From a checkpoint of a small mixture-of-experts model trained on Wikipedia: vocabulary 7829, 4 picks a token.
Below are experts of layer 6 (counted from 0) of a mixture-of-experts language model. Rows are named gate (a neuron's input weights, with its number), up (a neuron's input weights, with its number), down (a neuron's output weights, with its number) and show model dimensions 160-199. Each number is 128 + 24 x the weight over its row's rms, rounded and kept within 0 to 255. Numbers have three digits each.
Before each expert's rows: a language model's description of what the expert responds to; "comes before" lists some tokens at least twice as common just after its tokens as in all text. This comes from a sample of Wikipedia text that the model never trained on. Tokens count by the router's weight.

# expert 9
It responds to: Separators in infobox lists and tables, such as semicolons between occupations, slashes, pipes, quotes and closing parentheses after units.
comes before: " |", "\n", ";", ")", " 0", "2"
gate0:159143146099102123138095096110162109135157149117145105112150147135107104119183114138113142108145117079139162153149106127
up0:178122152113138125142118095124161127155146131110157129131153129129108113127168109144126122099127142098146149129147109139
down0:107118128163143113134159129121147127099104146137148157117169111165114145148144157121120130121109156114101122148156125182
gate1:104124115107113145147106155136143132134127151147090156143125099099130127123106132119104104144125104106152131126123124137
up1:144135125123067123169108145109106121133166136136124164162102181167102099135152134128166107126137095090191120112182169134
down1:106106154168157121109121118092139097122122141114129123108117145156128087164116126118092115130100126131114134155118145084
gate2:178145123103099101143108097140093126130160157175139157134130130181114144159150103112116135141118119141154168146153146094
up2:111150152142124172155129135146138150137147160166126127124181172143156109093115127151087139171113116116144141141147188095
down2:121130110131131154086135171132142079130101136165138117175144110144127068186152099121143135082161150137116157111109127123
gate3:133151153147138174139116142161083133152140142117150085123123121144094108183110097183114122144171117156160098117144077139
up3:112150141137098137134121123148152114066142097127137100140111142090125115089118142114149123115123132120112146109150130128
down3:104142108153139174106178104134100109130109134144147156175140136135093172104122149103120124155137090137167128147151098154
gate4:122106170162100122132132196139099110143166131122078135120130118137175151130137147107091124132161112143135122156121148136
up4:094108152125139128119113088106174122117144150113149154121120111121086100142102146140125092133073176130087140102131130125
down4:125131117141138128067094137074164092089151126129107171161130119148146135134145122154162125105135138105171126177106133115
gate5:166122151136151159098181115126152133081132141136166132096154096108172077120137142081133172139104120135110059158161122113
up5:156144145137156165131188124111135105088127134137162132135139116130137070104127125100092151120153079143133077113159097135
down5:133136125152099161117106093166169148137127144169163100168153169142143132122129130114153114128084098155168137141146082135
gate6:137120090132095162176077152140111149155089091094109176149102115104100076153173136190146139115128112145141110114147100127
up6:141142097149088127149052153140130143132100121084099144126133124104118108152120152200142144123099127147122101155129095148
down6:170099131145128138136133145132178129132136142131133157151135136162116127097138111134120114138109114117146107161118141161

# expert 55
It responds to: Nouns followed by of or a colon, like part, member, edition, subject, Location, District, often in geography or species infoboxes.
comes before: " of", " in", ":", " for", " is", " by"
gate0:116124155137134109113148183099112093154085124132147128113161138130189125128183143102114166157146121119147107187103088123
up0:130161111170139146188107139139123153122169111118115114123111120131110133161134112192118114094152089125081149111122146090
down0:134160119137091080129133112141121131111103129107089143092151142120099137105159185110149139173139103128106117087135097137
gate1:120130110112126115110135096148100176138142129147152121123105094139084178104145100101139110197116133120156138154156124144
up1:126151137147106158171123141146152108130150107104104151137131185095126100162093160151118125064131157140149128088128150142
down1:132133151149080140136118129117105080147108109138099143104141128126123110176123139115141100101127137120180126129148141134
gate2:123130150131130162098143113137165108126147146151169135136116115103083103138092116116148136115104119141150149145146120109
up2:131129144146137099164122141134099140121113120133089093110104164113180136128163136157080133103128145140129134114104133159
down2:106128143139102131090109142128213120111106139100172129127097092117162122125157142102131103122122118111130137106141106132
gate3:110148140140167143117101136125130097136113113130143125107182130151159134144156109196129130099117134135122173073097107090
up3:138100113106097095144150137113110159112149140111087120158081120118089116117127151089125127156139117126138096186144129180
down3:143125152128127132130161107121099161155141127125138117167137148117153148141120179100126131126117169083157196197151128172
gate4:137106115173126122083090084095110116113127122140157146131137106145156153104125117117134144127146134131137119137110104148
up4:099159114130153136141138082133132122111139118141116121103085137112119146103126111100133126081129133117167183100128160115
down4:134120119153105099134138168132142144111128124159093123109093146137093156118117128128136107157090112098110156112174137166
gate5:126098095124115149125134093095084108122087157092110129086118150135155164148141149104155109102163135162125158110085108123
up5:130144160134152158162121114165146133146136090143167098207149098139107104169121089125072114128119133127121089142169124121
down5:163117167138093186140118134145133117114086154101152128192148117117154116140154085105139132101122134130128134120121120108
gate6:098160133178156111138106124133161126137172080145159113176110150115123112107120105109123145144107129082166105160105124122
up6:131068164120136143122127131132142135143083123108153134083168109172101150110166140123165072120154133179144150086105117152
down6:149125095123130157156170109116131094132107151107134136112134128147126121095136094140179132133174163160130107126152128126

# expert 7
It responds to: Label words and their endings before a colon or bar in infoboxes, list entries and tables, such as Profession, Industry, Turnout, Died.
comes before: " |", ":", "==", " ==", "===", ")"
gate0:190135134106116120117136147131127131100142130130129107131089163078101090160136106132135156129120155121110145103146155143
up0:108116149099147151125118089135118146135137163119152120140131081127118115142097116142146075114099150148141138158116098097
down0:122103085155082180136106157101203148092070142146126102141133168126131127124118126108102112118136161096140101138127139091
gate1:111107121160126084135129111114064100092112084121135122156120142172135086158108124090113115100106113138119091105121106138
up1:146103112141086101180124135101118106124097084147146143143123168126123111136130145100095108122120140129119100112136152146
down1:112145143142123097136132157125128116109118093101160110142083122088116126105118159116109118117133132136111176164127139123
gate2:135129131116099126103117121123141099167113094137152122163161145146127144123147160073147127144133136077083122115116129146
up2:113116101111114132119131143116141098171114092136160117158160136149148160124181186091133143146146132099086114119107132143
down2:092146169155123092150156099131137146095169150157124158124140142160102119111171134124204148157112123102134159091109149133
gate3:147100149116099147129089144145128148123144166109133139068116160126142089115167148133115116143149197128152115109112163130
up3:139087161060136135128131173137096122134165140125119152067154107137142069106160179124123126152151162102129103085138134164
down3:101125097110140104138118124134113132129094091132084155123143153122137153156091103159131198137153142138156061168091151117
gate4:161121127123078147136130122140132145156108119186187108103135124090088163141149123130154138094118149107143116094136172127
up4:143104129119076156111131117128119128138105127187171113097153114096091160152157135140158141117113127116160116077117163137
down4:112122149139151128103131129151133109114151086139151110126116162144117125094119132116128138098113141101108124095127146128
gate5:099135133120121080091126145106148121151095119085105116116157064145132113140140146161085138161128093167106122151113189112
up5:165123136158156184146114152145114153114139128129117102128091161133133108118138092140117118092156161104115149115157105152
down5:164111179138128126140116131133181122107106116158119178137130119090113090128161101166107126125121126124106153132151118114
gate6:134137108105047128103117129122170102113138089121121066136100111154140174114138146117179117100119125127135141135117158143
up6:130103105173178094139146119093146097151091154104127156116118193151098149109130127166114142161146133124159131130173129094
down6:099133158139113132174137171132126128101130117142128152125090129071122121113137159154082134110185108115105131132159132119